config = dict(
    d_shared_expert=128,
    hidden_act='squared_relu',
    router_score='sigmoid',
    norm_eps=1e-05,
    optimizer='adamw',
    batch_tokens=32768,
)
Below are experts of layer 12 (counted from 0) of a mixture-of-experts language model. Rows are named router (the router's row for the expert), up (a neuron's input weights, with its number), down (a neuron's output weights, with its number) and show model dimensions 0-127. Each number is 128 + 24 x the weight over its row's rms, rounded and kept within 0 to 255. Numbers have three digits each.
After each expert's rows: a language model's description of what the expert responds to. This comes from a sample of Wikipedia text that the model never trained on.

# expert 16
router:124127116069141160161177071160121118099145111090122077152158148121122112161083113141087120124130100128099128165072146146143137139165152144101107105118140152125109121112128105147138164138110124143095145107131132133128123115107155119159101068109148082177125140107124093160132129103151145126096118152151119140126116068149150168147116090142159120133168136096173112130161130131107113156118
up0:157093105105140126090156142125132150155136158097119132169148148160164090091132117157119119108118141141158137140161121135121067135167152143163182144161164070116118148124101115137117129124085121114115123139155107163141137143124122121122137186103156121080153109123165107115144163137098104118114137198132159175118136113129121172160116153138151133119127138146148134158173121163141114147137
down0:151133126155092153099138135123164103080120101144113134095154137113122119114104122185129087101157097078110159139118135109133104088136169146115176164094088143125136141108168114102175137126144120064114147113075097125120137123115140147103095094100123140076128176155136136147095109134114144126121107100141116126137141125157116104145123137144137095125103125120128121108134131173147116122111
It responds to: Adjectival and participle endings and descriptive adjectives before nouns, such as mechanic-al, melod-ious, political, international.

# expert 7
router:122095107089138162140161121151110146139134147124134109126105162121130155162112122133110137067142097129121149158095094109107085140170145155103087108127121111110130089126109136124132163134091143130131158124135157123126178101124112117161118101133137129172125075141135100102119154090145122178083136147135122146098093105104107117104143118106116073139130167127137119134136139148126117129082
up0:160140084100122139126099107155104132138169120157138108108125147125148109116109138118160164091125171109139115142137099085130129144148137105121146138123157118156175115093114144154140132139138134121131156143136150067121164106153136113147144095092145109160140091166100140145142177061119129106154145134156145108073114150115132133115078120131137077133091157124186125112142136149124111120104
down0:162157149121141125143175118150151125124105096079163100110108059150172180139125129163141155131138139123146132097123083156147128110132102128161115149180133107180079088164141156145130127124127137129109130117100092109120110127151113119114116103123149101125129115134089123159155147131130112136089121167147148158116157139141074124110123136119093144085174144138099126130145136075146125124089
It responds to: Inner pieces of long Latinate words, mostly ahead of -ed, -ation or -ing endings, like deter-min-ed, Vitru-vi-us, ad-ap-ted, contribut.

# expert 27
router:144110111108166148149132138148117148101149134086127088155149138139151121113105168104154077140174083143103126144110150108129151135142148161130140144128113128141103110109115099112162123106141162138108153132172100134111150099110119144149104132138119088124111142147100109142134139097139085172126132120116159158122119097123152179140138097113169139067099136087081120109128119141123151148118
up0:107103083122136142099124120125147139149085101108119115137177126134110172128144121135135186187149123117141112129093138110127119107082134116120148182119106144153108108133154112114148152134120131169116121066156129159121107095127082101138145111168148122159115161124144116135118086112135136097163128128156125094157149171105124152154108092133141106145115096115135134145097140086087170099097
down0:150122126128079101074153145117102129163125126097103128105123116112114167129190123076121103090132093110163169112113120116151085134150109147130078125083132100096112113101150111127139149129130107139136110121135126128101146132129125146149121140113109182130139130164150128104136134088123126117100134112100128161187164107160102138091102096097130157128116145120109147123120139141138171147107
It responds to: First pieces of words split by the tokenizer, like p, ex, trans, syn, mu(zzle), ba(gpipe), often in science or foreign text.

# expert 25
router:180145118093144137147135118163102151108136125134092058134142131128174138177143095081112139150153099123119127239109115135112146128144144119077096150110125149138109131097123139173143156148124104130128130122146110126157146137095151085168134150122106120156129135080098071138103137104127113127130105153135126133090094129114137157127150100143137122130126137128129143129161133093104126135057
up0:131162080136161159118140137119141108157142133132072146113125119134173191128162057131146120110127134129108149154145108100131130111088133130114077097134090131166111134133141138140165118122126133107116113146098125113154129125143120138106119165169134096177137145110102154195167117124120108114137147189099130160134118118118136136146137111127115127139147130150171132121124128141118160160113
down0:154129140132131135095180125130115135152140135166110146148162136115119127151099146146136155137124147087137141115132129148154123117111150128093073141114069099123122115132150137093109111128125133092115135160126127136063153120109100142126119136138162115104148143143142121060192147119127082119101140134118093125116172134152124169154135151087116070123109085131125105108126153115129157141105
It responds to: Consonant-cluster fragments inside foreign surnames and words, such as He-x, Heig-l, Novi-kov, Herco-g, Ma-th-ur.

# expert 42
router:132165119019152189160136073162097100135121138131151100165133133100170135120077136116077132121112087140123096161083157116128142115131169143126098116106133147127108102121084113144126163175117139135161105148121136139108141119131123151173128124133111124169133135127130114164086184107123094179110136155143160164106128086117113140129139082129161151091121166127136117136121092128123104152114
up0:120154131073066134119107107159147092121155125136102135126171154139151120118113117135106138094128124135094140137126141145156132132112177132149114130138150160136114154112126136148161163130140120147173113142152139149124169125116136162147132122174130116122121209123128100140137105149117150158130180166112137123088184099146117116128152109126180119117099139147081094129121159176123099121113
down0:135167170121130105146136170140196121154111132128088139138088127099107142151137107143178060133161105101164136130141162128155143147113138128086138130145143134177130120108120126136131090170133122142154120141096127169139155171118103112119102131148114129108111164106138125107135121085171116188097116157166118152144154105088119159134151127153115175141130079080131119083102177117119146130125
It responds to: Final pieces of names and surnames (Brown, Jones, -ville, -ić, Street), closing quotes/brackets, and Thai or Japanese characters.

# expert 23
router:146162117072118184133178070163123091098117154110134103150112169103157165131097114147102138129143076104145093165131138128120132144123163165097072106148148167120107137126107119157135141141124152164139154132149116149113137112115145144152095125150148127146093168137101096186122116075138102144125114138133110156110074109128155147134086120100160127127130172136115121126140111155141122173077
up0:130116121163120136129111121130138120101100150128144109143107125115141143153116084152135173106098119170137108119132159127131141109094130124133124104134119192141098108141142135113147143122101181101115091102141092115128133099141123136107155095154129136128158138147103104102125143136134121152148148125138127156101128138154097146092120122120166173099147150142119112063150135119135144086086
down0:107123128106169182120092101078126112122130172129166130130067164187151103151133128159136147109114156101086146127153143109135115102152159127117083104166085122132107121136136118139144111152090083134127144124122141120116123121123134141124074183138115097133156123113118107115098145141088155099121135135150120123121151132146116118108165126082127134111106101154107138112138098100134138071143
It responds to: Given names like Michael, David, James and endings of Indian and other foreign names such as -ya, -kar, -ika.

# expert 8
router:153115119072125181129177129159093135119129093111119135184143113127133101141130085123121134146148098133109159166098129148154100164147178164100090133109126138131113109113099126165177138150100127150152148106130115174127143149057100155133121110156080104133141155135140116123124134101130103156136128136149144121125139083148131166109126132079175112116108129095116125117124141122136140146096
up0:149141114083138121134103131150133114101118111129110159098129162121122164137144084115117088099144127110095164133180149089118113112152130115147090160108112126117137160154154137170133137141125120105133113122123127135147154139101117108156138088135115112140072140115178132158100147152120114125133143117095108126167136113134179140099139169115143133124132176102138121098138162156125078126122
down0:110163082092168184169161119061090125124149171128104137120122084139176128131142126144164111128134167127123148105121121125125134128111136137137117099120152152146081121101139149122157129130145118102119129106116145121104127129135135087135138156125155118150099093157117108070147122162136171108129108135126133148140106166158130085120113140124130111114087091152105140130111131127128127133153
It responds to: Conjunctions and discourse words starting clauses, often in quotes or commentary, such as but, because, so, however, when.